config.yaml
d_model: 512
n_experts: 80
activation: "squared_relu"
balance_loss: 0.017
positions: "rope"
rope_base: 3050.0
init_std_qkv: 0.0157
beta1: 0.95
weight_decay: 0.032
final_lr_fraction: 0.0
batch_tokens: 65536
doc_mask: true
dataset: "wikipedia_en"
Below are experts of layer 5 (counted from 0) of a mixture-of-experts language model. Rows are named up (a neuron's input weights, with its number) and show model dimensions 32-63. Each number is 128 + 24 x the weight over its row's rms, rounded and kept within 0 to 255. Numbers have three digits each.
Before each expert's rows: "mostly gets" lists some tokens that are sent to it at least half of the time; "comes after" lists some tokens at least twice as common just before its tokens as in all text. This comes from a sample of Wikipedia text that the model never trained on. Tokens count by the router's weight.

# expert 14
mostly gets: " in", " In", " during", "In", " on", " through"
comes after: " in", " on", " at", " to", " In", " from"
up0:125121149148140118095144096118161190110140123147101130117115150170109109150092121121078135142170
up1:153148120136093098135134117112109130133148141149114110127100141090107096125122152127126170103156
up2:107116111172116171139158141098106088124139141115134146120124133157145091124114120143121100137145
up3:170118109174157111096168138113114130130161131142147113145127110117105098095148164165132129123126
up4:138099139121132085115132160119160119103106162119125104153148094120129134127160131106055128168091
up5:136133083139121167110144110111145173100143195189147100116136153128097160125142115107163092140151
up6:103137142134156108103145117072114132112130123057155135146114108091085112122120145124137111121142
up7:137133093104134135098109117068143143116127108109071165137189125143107121142142113107117110143135
up8:121132129143174120127149126110061162182135112162141137101143143095172106138107103154127124115167
up9:120145078121147130143117130168127134144129149156098095160127146165131085153119120143163132130125
up10:127100130121144074139124102124141130129151165139100089147141140141118143110108127157138114114104
up11:105149104092136117129093145151149154140158161114115138153138141143135116168153174179115126156152
up12:122117118107169105129075133171153136086157140181142116120143184110166127137113086127118133110125
up13:122137120094159162172117157177159154155092097122157127114112151141154110095136105112164149113137
up14:083144103157176134129132128140151134148144157116146118159125121171165123119137142076100131157097
up15:105098143111132114116138093092093135130120087123169149130175162124088104140133133118111112114122
up16:128112125152165120127130137134099128130112135117131106135159140146127145157151077123100109140085
up17:139167148108129161162124100110151109128110144179120162119144093154141124136166144104156110142132
up18:110159122140098168093152170146113124102126109121134171097113131116113139145157141118129094127121
up19:156156149161141120157082117130165156137150107140149159165121123094139116141169114152138088126120
up20:123122157122134150129114111119137141139153128122142135139107127144129156143098100098135141102159
up21:119123124117195127135127166146124110111117137137180126153130102084128127104128131163169124114134
up22:115125140124086103109152129146134144127145141095157125094140134132141089068143159117181132096101
up23:129128044129089168131097108139120121136155126166155105118118166114086108144140133110145136151059
up24:134125095133171124130135153121150123130113119128123132144147126122083116108115078143155126102133
up25:092139169233126120142170090138133093131105177119128126097149124131151130147100112146113104120122
up26:118110129168115126072119157172093132131132100146159080121148153106151116111170149111168118147108
up27:133120172141160103119154120088127145132163142106123136134138130134080118099103161118146105151174
up28:125103118123112121114080115120151090124141113143114115165132115119141113121096135140114127148133
up29:120185084096145113130173136129094109056079171132115127136116142119143103092118151082107139107128
up30:130136124090131116153125140098140126136131106114149113141104150134146120106137160100140096150130
up31:153105119086109114144081107122095129160135162078148131185087146137130089105133138153150108135104
up32:109123114144178142126104120163112090112099132154126124099149168181114100159129135167154141102170
up33:137097111205118114161119128098127096162102101114120133066106138093120099145158139151152129096091
up34:113135121133098135147132143129145144140136094194131119121108151148133121095158111122127113086121
up35:090114132125099108088137141142150125138161136170132136112129134168150176072081112115142148111121
up36:137124125173113124110117161139161159120123128115135150097096114109101137131119138171133133098109
up37:154116136114160094134112155123111142171087139152178028133101124182098113132098122116151121067101
up38:131135169153126138137084141138125163092115090111128109109135126113107162116098122157164127125118
up39:120163118122152134143077107163104155119107157150129130076138101107189171131157110123127125094112
up40:144133080113082109150106120126159117143158122119120151129144164106132147139145124150155112124114
up41:117144164069122122150121102118107060116130156129131097165115118162155104127115178153144155156114
up42:127167096115097121139106138160085118154129114096140162102128117125119109111158143136136089096112
up43:144111109138135152092103070110129141135119139186132063169123112121113097101155136151148111144140
up44:171101100162118129165136122142124127096124117137140151111142083144082106131132122092165155177146
up45:144146120143124134146173145119150149116112115131091125122145109132126084140134111142154152136137
up46:126142127167110134155160111113126137142133124103124139094144135149081157164160108134117124119141
up47:099137107121109108153103097138165157153144128111062105151128117118144148098110100118066106152187
up48:122139151122099128123113121114160109104071144104155131110154116176140115112130123116143155166074
up49:126132169128159126161168144078157092099091132121143100117109087113139163101165139107174106099144
up50:129170115113130170136125140119112143179117142089126136095172106152131143097135121154185125115126
up51:143113138123106122146094135106089106078165125134151083138127106113101151149150137135124108110098
up52:103112144151184113120108122158140125141144165130110136108100119107154149121136082104151124146164
up53:157158140160120125114110150140136110146088151131107150154140100133087125144171132135121178115083
up54:139128109150138152153174108084144123095132126154129102161113110187144174103126135123114131090154
up55:132119132137085124127166160169114138150125102128173123095166109113108100140109147135144137144114
up56:092136115140141119112156122122167121119141123110121136113145112176155155100146096132149125154145
up57:178152107096141142095147113164148115092125115131085113142141090120089123088137115150107122151158
up58:094133142172127141090176137090114108160116151115133172110170155157147116094163121105104104143134
up59:163166122162174125111147121140097125141116111100162125147120129154123158168084067112136141142122
up60:127108148100130100145132129115119162146144111160122142159117173130107153136117153136132135107127
up61:150134184158086129115131155117142114098115133111109103132125131114133116164129143130127119123130
up62:098143136110117179126146141116117120094112150166091098136146089119132152113129126137159121176125
up63:131118131140137136180113141076137122107164122104131149154103098124179155105128087107164162180138

# expert 38
mostly gets: " his", " their", " its", " her", " The", " His"
comes after: " of", " by", " with", " to", " and", " for"
up0:135160128121112125130118074143107132113159146117130113114094127135122139164150133165147131156120
up1:099091157116150109122162096155137116119173127098153111111102161154159134122138133118160139136120
up2:136092130133133122143134173108148131109099113127143127140125133126157083116120127136077145140123
up3:090172083104094105168157140156098149102158104148112128156119102134147056137103131116133140088125
up4:129126158144132103096143131136114139151087107148128094131129119145100101106207149125094112165104
up5:121112124136100123159179179103149123129165103099134124152088144120148128158146146143183153077141
up6:089124085129164107151146151155107123154149114137140118149148142105088138138113155142167094100113
up7:121118138155153106106156151145119115115143131097132111158125101125111156125074123129100121149173
up8:131092145141116116141099126097135136094094134148140179160125089110115200125092141103134063131118
up9:136093097115135145097155088155144137119121094136111117112104154150175128120134068127117100115110
up10:104118115136141123126123152110135121150158146120175076126094101145126119147093158113176127162141
up11:131158097126120117095152117148158110125122158071130092124129156170121141169139124101102121177109
up12:073109125151137118128095117116111147169151168123101131150141169115109076137143155136135116122152
up13:125153125158150139163103178106155123114113121098136156166124105103152148103134088108115125151163
up14:131124147142131146178046132099131113129098131138118099142162112109088129100147148125103085159101
up15:124119126119146129109129136092102113110143136147128150167111158136126162133100109144152127125134
up16:146163106126128106100128147147143121109131124134200137168156136164121097151138134100138125139142
up17:086125084151127114152181152103128103122048097097098122157120136163098164112074133181147084142110
up18:097110138137117133175094112136095125078092112137084127145146106142123145138097105146142112134129
up19:111156118141147138115122109159127121117145088109110129113141081132162109154125122155144145109134
up20:134121129101133101116117126145115145156127080130147143102120127132167168115142111106203150130110
up21:136129127158180138077059119144181138111143123125126171091139114131116110125140074113133105122184
up22:092120155094139096119115153150105134151139103092158097111099138145129157095132104122129118098134
up23:142144120131116092126110089152115141122151098173101141112095129112126138158114130161119129143147
up24:124139096159118137108118184156136101100115099138126103131106146103120153167100087139103119127107
up25:112149121139146142150079168078113095128119147091103133165158106121106092171148141117198097122121
up26:148103100131139143143138169110146159164183114115128133122099145074156180138115135115133124167172
up27:127150097187151090154184116096145124096182132130189157166137149165127150119092098145138113160113
up28:159139105120148150116159088112154109132160158144136152169115092127123131131117139118171068100123
up29:136111121074091106135086129127093135092064123164101106135153123128141153105158104132149124134181
up30:107091112118157137117121140153136122133124130126119148166100134125133092132149117115150139127142
up31:120106127104068135125105102123165146130155150119107132126167163100142197096125126126136124135135
up32:084140127139094086149091138115163152129143132093106149097128131138138123137150154141104120092126
up33:133106130147116070141146173154135116144175135133141136124091101151146172174137174156155180109120
up34:130102113147098154124122145100115136083160068104131147121107123165178165124154082152111112140115
up35:116128109126114131168154081149162131141109112118101126188109116146138115139159115094123094130119
up36:129115167093132108144079128109142158122116134102138138146096101131158134103122143155127145118126
up37:132094130096131138142109131154152142177140173147106157138133124151141130165131137168151093072125
up38:136166109142087149124142127153107084142140134143108121136120096119092132154110100093119094126113
up39:129082096162124102198141091105117105113118149121144111134137121085151092133129153104162160132096
up40:149100142110139126157092136124160136145111154135131105093086099161091115128119152108120135156128
up41:122176141141077117113140130093117108154176123154128146127158107153165131088104152127134098108068
up42:142123130163128122136145136123139124133164174148119101100102139110094125147105085115091169129073
up43:085157127165124119131142135169129154132157103096105119134145124149105126135146103138142170147105
up44:131164134128139109141158118135161106111117115100121129122107149103161118179101086130161119140127
up45:109198151175125136138138134151177128157124116136133092195103167068134111122097138138117135132132
up46:139153142150102139094106115112171126148126147147160172144157118133149083141091145135137167102144
up47:131149092136151138099148100123133153113153134088132153152176126102120152131091110124075151188117
up48:159145096115120092146105142129130126101126146118124101141154130124144176125101096104145115128151
up49:150125118053121160106111152121145114129109079170156108123125115126128118104156145130101135072138
up50:109121170133154116122153102141139142118111149114128111115107148132126099149144122113120118142151
up51:133138100132135111166122167128158160100151121180144169123122148102133121174155152089083086134114
up52:131132097105106118129175129111165084092150153147127117073160133162156134124145106145099082151173
up53:142116176142143099066131087101118098079106129173116134149086140115128131124151069125103097153157
up54:166139108155112130119143143159117090146130162109101155139166106136073126116112127182088136147142
up55:123135115132083156139138155163178089135120139113144150137134186142060147182132087124102163129151
up56:112121135168136126160119140155083143150096160148134075091141160146088162107102111103109201167107
up57:125143112089113129137133124141139128146117136135118172103134161118157175165105116160102093126127
up58:167090125166147110128109151118162168144120122168107126132087142184087097107069123130093159131139
up59:124125130145085165123113139149170114125087134047118134136140136161124130149156118098154136127132
up60:148141066163129144159172191121142125185123115109150098155124099100110148139110150166112128133128
up61:104129065119183125149176103148145112122114154142116096108136174170106124110119118090146165148092
up62:124152102122126117133162129123181095121100144110118166130165093118137106119119159167167150111082
up63:119117112131091117129156126096144143144129108148111117168122106099187127155122109107109097101132

# expert 20
mostly gets: " was", " are", " became", " been", " were", " is"
comes after: " was", " is", " were", " are", " be", " as"
up0:126162111153140116138157116140159098170121160125115137140120145111135153128135158146159094154096
up1:144113156140108094143146142141131148173144146152109116137095149158144177148139172127204130133091
up2:128129137105101130125157165141153126165109104098084112124152124085107125100142130172161102130144
up3:098134143107119156117100116142136144085146124147178126161068113122125181127133147128124159150160
up4:122144125142137100084138149132145132132163105130152165130147139129130162171165088108140140079154
up5:156111152141123101099113116135134117115129136147119162118133087102134152110102159120152099136117
up6:119116147104153139155057112137101153154117144125133133161137110124158129141137108147112144130114
up7:098121111128139122103108178123122155125115080109124127167114123184108097131137132116112159156145
up8:114100122173084151108163100140181153150114120126124144100149116121113137141143121143130153124145
up9:158171121145159138119114170134086142133120160145151124141135118110121133164143127122119145073120
up10:118127125116097124209148094153088138150109104148164086138092109159135108143144143123126129151142
up11:130117109090139177102109090105135156135154128152128107130117149137127158144160113116156133136127
up12:104113121142114143140108114141059119166120125117111134171144130088104197123146138108136117129153
up13:106134118118142135168128140189153113110138126108089141113161120161125142154096104115138132152121
up14:083143142096111168146110101064167125150106097138079096097106097120136121127111146131127137111138
up15:130164101140129122109125096163085173114131089138131147145163080120103150135098136097070132113110
up16:119117116116152142159161127129158163105130132108138131116115142128146147147116118107095122126152
up17:112133140116135144112095111125132135154086135095147144091136130131136129103166180147117109120137
up18:114125185131124108149113131106121155090109145111110162132132137144195165173142133131170100121162
up19:117137085096151136136125114141129117092128136149163110131103131136148065115106100127106116104138
up20:101156134125150122136111098129150142161126100129139125126120114101151155142103111135101135122122
up21:119155139132124158096136121098125103152167155126164163081131152165110148157105129104144127109127
up22:114124120096122089108115144159126159143125167135159057106147138097091113097106151141132138152107
up23:083127137121150148153078095126131145110112151123134165161090119131145128114112113122122159171152
up24:136164083102115124154102131090139128108132150152131154103065138118114094168120112135129171099130
up25:160101116132131111140167163175126116153144099110116188142150124057116149125100194158119126099135
up26:187123095120116118118133104112136141136123125136106082111123141143092124102154114095133133103139
up27:111106100126150111109160118121143155153114145128139085122135156141102152106118168154132111177108
up28:107150131142105110119112132169111083133087138118127100131125115169158138126122114104151163115104
up29:134121149131100107120129134143142149058089139139125162130162112159143124092114138118085124135101
up30:134111140092104117114113145133158134144152102085116132099099117157162137105103100152169144143118
up31:104114117129132151134133109097100147102121128082169116111139127091165130159100138110107140125111
up32:150119126146191097152083134136133110114134179162123101109116104102125159128125135063112104107195
up33:124145129109132132157100124120175155148135144144131135172129189095121170142139115106152128119079
up34:152139094080114098161123145115097105117128173129072122120102104102092150147163136166165110134085
up35:117081104142099137127127129115134116135144125099178171105127116110123118136138147110137138150108
up36:118114143143116155162129088062111123173150120121104116176137169146113094110123127107082154151179
up37:150094088130148136149137150109126112154122139139132109137156131118152090159173155150104109103132
up38:129178123127116117127087126157145109140143110160161118099109112110102104149120107161094121164147
up39:124131179129177123161148096143133091142137171109108118104136145106120114091146096138105134089131
up40:099129143152121125085112133113151164125156082121121108081124125084117116142144094161110099088107
up41:132157138167178139112085126103139109129117118159091173161167080161159100121112119119144199146139
up42:132139114099109059125121100118082179146134106154118114158172142193094172074136146099131130147121
up43:130085119187148159134128104115152132157159117151090174103130164118159115139110092098119117144101
up44:134080107131132107107123150121125141102143172123118137146114089144113135125138119145154155126123
up45:126117127138142130114127133149136186152122065111126120111137111135125152098133150123132174107116
up46:140147146098152122118105127174117101070162146092144118134103140133148150138160142135158145150104
up47:100137106138178133095118107141105161143161134140107156121133127123189104164164153099110110144112
up48:119116130136143126098084089134149146116078132148183158132199129149153129114088097142175122133170
up49:127098102127138150144168131123159092104150122128118137096097110184152116095065124151144143135135
up50:105149104173114141130086126080068146136134158108204103103110099130118165128132161126124104126108
up51:137162101154100139096102130149144132096144114124131104118072125111138135086165122106114123128122
up52:108130098128103138133120166145158188122083139159138139117096118114151108130123125118145162180162
up53:098127146157122120143111099103068141127117170163152120117112154116149127141134148115097096105128
up54:094169141144091161149114135118141161119116085121129146139130092110072158136093133093167089121130
up55:113119124117152149142144108134123121132110150120128149130140160173086117120094158115107124147085
up56:080102136082136162131113109143132115135130156105140183144135092100124164144136146165131126155160
up57:148116097096157120100143131147156124138074149118183116180125108163095117131109107123128098139122
up58:115133145133125145066159106123162109114126113154212094145114149156133093179171112114067131152106
up59:138118061164146113129067126140126152140122122113160124164079105111107164134123148137156114114123
up60:081175147132120105111145122123134119124141090123149099110154071134087110115154087167115109125129
up61:123104107131199124142141128115193118122178142161105120107134122134160095176153158133127141123097
up62:139138093164137116152123147110168075132099125169084162178132112166068133114114134147122124108103
up63:172132140123114107091157142081145124078152130112115115149131140134131148134134151093157094138111

# expert 4
mostly gets: "==See", " also==", " Born:", "==C", "==S", "|---|---|---|"
comes after: "\n", "-", " ", "==", "|", "==="
up0:141142083110133127118119128134117148111125156135134168119144147110118180126152139136109105170167
up1:133110097145170097136118145157149098131139130085112145132102116141145199117112112103116099106137
up2:162116156093108121139082179149103113152125129167166158125094090110126111120124086125089095122132
up3:108114162154122134160118153098139111123121148098093134096132095108141119141176134128143103163120
up4:095082131118167100123130112102155160133112168159114123103143146187130127138129150111092103114154
up5:142148133083139151176137125149174100119168153082148126121124116114161131141159138125132106134176
up6:140137155122119135103149136124105123116132128119133140112128137149157119176168100106170132091141
up7:189142130126134136135052138153168136154127099132107180155111101124144138116164151065129159125103
up8:101175071110116172136136156106128119108125160145116121122150152122102122146125144182117129116115
up9:142086123107108144148167092120117158102123115143144108156121137172160126137127086198142122156179
up10:145144133159102125142115179104166127084140181108124119120148114133092101073126139129125139165138
up11:088167086064116129093093102129135150118164175172140134095124093175148132132128138126133173101102
up12:122103123107129159145116076128116153127101144088148127114149105118124151164128155134147103130167
up13:188118148140122117133151097097111144117081101144119082133088145109156146111143098136135132124128
up14:155119164116132089160172125115115119147089116123130105129165085082139083142153139092151100145168
up15:110106137077125108085142107116145123136117156091104130093191150135147171101137122149099119097133
up16:140111136117142087121121102148141115146141155123145090128135125120093123161120140139121125106102
up17:141091117134148109122141116117138132144104115104168081157129134137112107110157101121107107125110
up18:132158156151122125127119091090124079088180128121103126108121125122087121142116164060138163138131
up19:174149093127112157155112103074115115117124147141111152182106085118137130147122146116146173160120
up20:116139130179091156113160146128122142104113102122148121140141122136212127135113134112099071139146
up21:151130113168142166131171124136134106122141143155110146179105117141086146119135116115145113124126
up22:130097129155097115107125103123142080160125127141168161119133142111161109142134109111098103155130
up23:100090152109138104112105145128144172179103075105126134105110136135149138098188118119147110127066
up24:135113128107133124092150146123129151102094119111116089128131096149162127107170129111089118143143
up25:165105150141173141115159126187150141165121126126142124128107160081102133142165087168109103119145
up26:181137112108068163159106123125141100119125158120183141117125125143124097141125184116134144089107
up27:080129134120104108146139096110121152176143094139130152156101111117138155117126159176108087126107
up28:150138159140129107111152158173160128158126101097156139170117161160096120102159187110119131144119
up29:166147184123129131162153108120153094131166156077120124136138109132114106139155100134129119112108
up30:191144106139115137125099139107132120152142117125145113122111152137114121120108129145144134143094
up31:125153114116160141141138156148102151112116139121151137157127143083117130140130112113121118151165
up32:153125150158151128098130153122121157114150142145122142131143090118135155136153112068135103110127
up33:104151088136120147148127162135124110102135132183103127077115154097101151140131191137131151177114
up34:160149167152123117123157105081093152151139123060076097139155138067124146136121151131108151117111
up35:113098077154144116123137134158126082123110158065136097115130130116124139104117115168136120136152
up36:133118151080110105110110176136121078110140141129088146160181127149139102211124135088131133127081
up37:116139089163073156135110119132123175097104115148122164137110152120149168160128125136108145102139
up38:137140149108139109126132117150103126112140106182140134086147164131147115151148142140097083110135
up39:134144121132151111139122146141140136119103142164153137113109125133159113124155121151161108110134
up40:128114116126108100105143134138135110119118099141150105124167139147145130139103166076178149088168
up41:106122114155070148129134117130105163138101158111166166119117131158126130124148136140115152113153
up42:124138128111140149140166145145048152162134177132154155135127125172173142152134072128132166151105
up43:125095097132125128144175137142130178106129139111185121151122102114118118131118123108114085147131
up44:137156089140132099140126125104127101121133140136096145130123126128093088151128073105111079081177
up45:121125099150107071103129133123153100119087103070134202146108196104106142191142156113099206083159
up46:159156144156122175104098143109106118130136125115163092139119126151124111121085102076107158137140
up47:145153109108117148126148137176164124134133170130141115111099156157093107098138110119154121173134
up48:169099112079142103111168128150130124107104127118130094126115118092090114123123132148108135175112
up49:141130121096131117080114162133123139146075124097098129096148148114105119166125094150141139110117
up50:076114126131120145109199133098096107165136148101135152106163114112107124161149144117156141100134
up51:151106120112155157124076118133161109110093130121148124089110136134131136144137139127129131118131
up52:099117091153139120083128162085149131130146124123119119104117115110096168092166120143161133161148
up53:136143148088134167127105172123115116107136104132118124087166131157096154139145123188116091126130
up54:157115083142132142105113111145134135139146086144150108107083064131080116185151131090139130151126
up55:105149106136120115097169122095138114111161144124163100164110141143137140120134146165087096160157
up56:137138083100120135141143122097122142097173162151143087100091113144104084178138117133149152134138
up57:138113115113174122135122130156108119124159149082152110120129116158141116128120121179116123131094
up58:130091117118121121158133168128111104104108143081189100142114084132150138156150163139140128139116
up59:149165149144107173152138123128100139106146176120071158095115141148122147106085157162091147111110
up60:096124095160124150087117164133112095116131124122116132120105113109118101148116149118126083148092
up61:123135106137084108106151117131128094128153128165099129105135160101082144160082098156183187152100
up62:111099104111132126152169165144145146099166085121139109116116107100126137142176128109126139164125
up63:137125132196153134144095144172091142102146131097112122141145173146093120131108124102104142150159

# expert 69
mostly gets: "″N", " Date", " %", " Votes", "|---|---|---|---|", "|---|---|---|"
comes after: "-", "|", "\n", " |", ";", " /"
up0:126111118155120139155103136114105148105103144158106112111108143101120083133128123144155101110128
up1:148110082127115161128065154081142126069130145119114155086123123092160130140087073103132130189117
up2:135153130128141121117124164107119144119142102154130147156104153083132128170147108142089105105122
up3:110160062089151126122139144142150128124168084153144105143115127116089117145122141163124116135138
up4:119116099131176163116136151138122141139127139129174120128114158172119144122128132124106116150080
up5:132127139130132149110162128131162148101113124145137135144168166150149109118103132145145080130092
up6:128109111159136110135104134125141149157118161093131049147100139077089075132132124171135140121168
up7:101129141138113109123115145145120093126141123154141141113098120091109118118156141095121163099124
up8:151097146131142124119147132116128133131135128098159129117124115195144121114151144142119105121132
up9:134102128129110113132118139137147115143120112120155137109129161096126166159131135096119128114103
up10:141126110119146124147107172134083121108081091089174112088119151127153114122076087135174096126133
up11:137120127113123127133114152090144088143162134163137140144139123122141126118141118120144113139138
up12:131139118071118110108071132100120160110155132084098128194160065152093106147110143086118130162132
up13:092139075173138087117142157132113149137164127124129123156144114116140113149125110118146155158136
up14:144112137157161149111128108120081121117119129120144120112124105138119154075114152158075102112151
up15:197142151115140122095144150169182171134121143110078109107129109122127174142161082115115110145109
up16:148121138146157136185131127102128086100120106134092109143127089141108139116093096103116120099109
up17:123156133144113140161126130113146114167119094123164114120110114119086135149116137149113145153089
up18:132092132081132094136097099137102102101174095166140102074138147160142134130149149155144133119087
up19:105094140083104135122154125175142103156159167148132114145108078120145139107121129123130134081138
up20:124108105130118147168078135136070108125139170137122131105188164129120126127149141132113124188148
up21:152124135126118088134140119159102156134159086143144129113061136119146124075074114142108125111130
up22:131129144149117113104138127090139170159126149130140102089105111145147142101118136133129135116164
up23:060127117099129146143141154140147142104090126091133175111130091196127168159100131123106126167129
up24:138134104098097117133115133128143128128138135132096110130175137154088158127125139159117120123149
up25:111122161179130126136146170095145116098098097151160117141174104143131162090115123118155152142107
up26:151133129185156079147082118115135127104120141097129170137102087159088109146111087118160090101135
up27:098104077141090141141121155174163113135109109094124182143154119162146143165115116122082146149173
up28:151131100138149147103120126141144108203164134097122082156158121142105155145069135112146120092144
up29:127119128156120161123113082152109160153117127138118132156112141108119158128117142149096119123143
up30:120164158141095147087176093173143119123118141107123133128109113109128152125134131149159124163139
up31:089139143110134132120098159138103126124117118153133127147164150150155101142115136125185083090130
up32:114156118134118115150108145099125104091125119150116150146125132150125150121101116113121125109152
up33:129130094130114131121120180115111112132147109142109165129149098092105143168125166141111102132124
up34:161159121135136131131157120124168157140141096119130105131143119103176147119105096154168128087164
up35:093110106113083117148192107137166136070095171114142108084122125096115127124125105165079138125115
up36:112133140123120121129103156134106177141173147113128129136145126125088116133120129139104153175135
up37:135148156109125162140140117129108171081136146105128094155089083122135066124118098178109096142114
up38:150144138134109136085101120143132120109168153165077144070103140147144116105133122119107122141172
up39:121089135132131129096129152091095137147098108124098134142130114129181137157146123154101145121138
up40:154078101123127116180105149173136134144089165143097121159167130119125112131160124156150104144138
up41:116121139107169147116108153118141132142126117123108115087149120097166133108149114118129106154145
up42:124156108100127131161128110097141161129126134130113130113151170125105125107183116117110090148135
up43:143142102121129168110135129154166143118080142108145145122132093107161130164168147116129139202133
up44:160143111161145128141117081087128164138111124125103125123085104113122135189117149154150135122138
up45:126115198086135120155144152149156146114143170170147112111123168142159175157144158167114094128119
up46:163124137095134092129187120095130169092113175149139154078123182157136097111112131117157129151108
up47:099148147109172136154143124149131162136143133105158124108080074195113124138121096124092124115090
up48:133138131138143119131086123156095091115148106142110115146153129112142133135099139115064136163128
up49:129174140151150142149100170076134089160152122141146142145096173118106094108118076145113119088150
up50:117106150174115105087165100146154167150090198134114096120134104119083163124138167080119128110163
up51:152095134170106159099120125131149085136096157124154167173113129086146155151147099068114120139161
up52:146143164160112144132114106094116116110108125106091177081134094159108121070121153134159136138101
up53:135144128118136155137106140106106122150131145138139097096177102134083120128153099109155145137140
up54:116128081143105142132161138144137155122113132139126155120174137125072165104154140109142149145188
up55:137089108120116096114154163145111130112127143142084106144155117150139118095113125132116173122135
up56:121118167158139141144134100124118111176151129143107121096113140092088147192117092122116156137123
up57:154144111144131104148171141114106107099081161126135107097121119102137109128127116148125096148147
up58:124146154161152151155122155118184154135112117159111152124161104158081104141171082142103115140122
up59:122141167104136114149116168097122134132102150106078119118133155127150135169148151109152127130129
up60:101136126141112147149141115121170157064176094132116080125134104104140169136113138111151069097160
up61:136092145090135133104128141131113130176166177118093114110116130162124161133117134118117142112119
up62:132156108149134113148124141125121150135077117076155129104136130107171138119180147130127129135091
up63:157187140172121134112099075133150122175176109110184134169101147102103157124134099126125140078077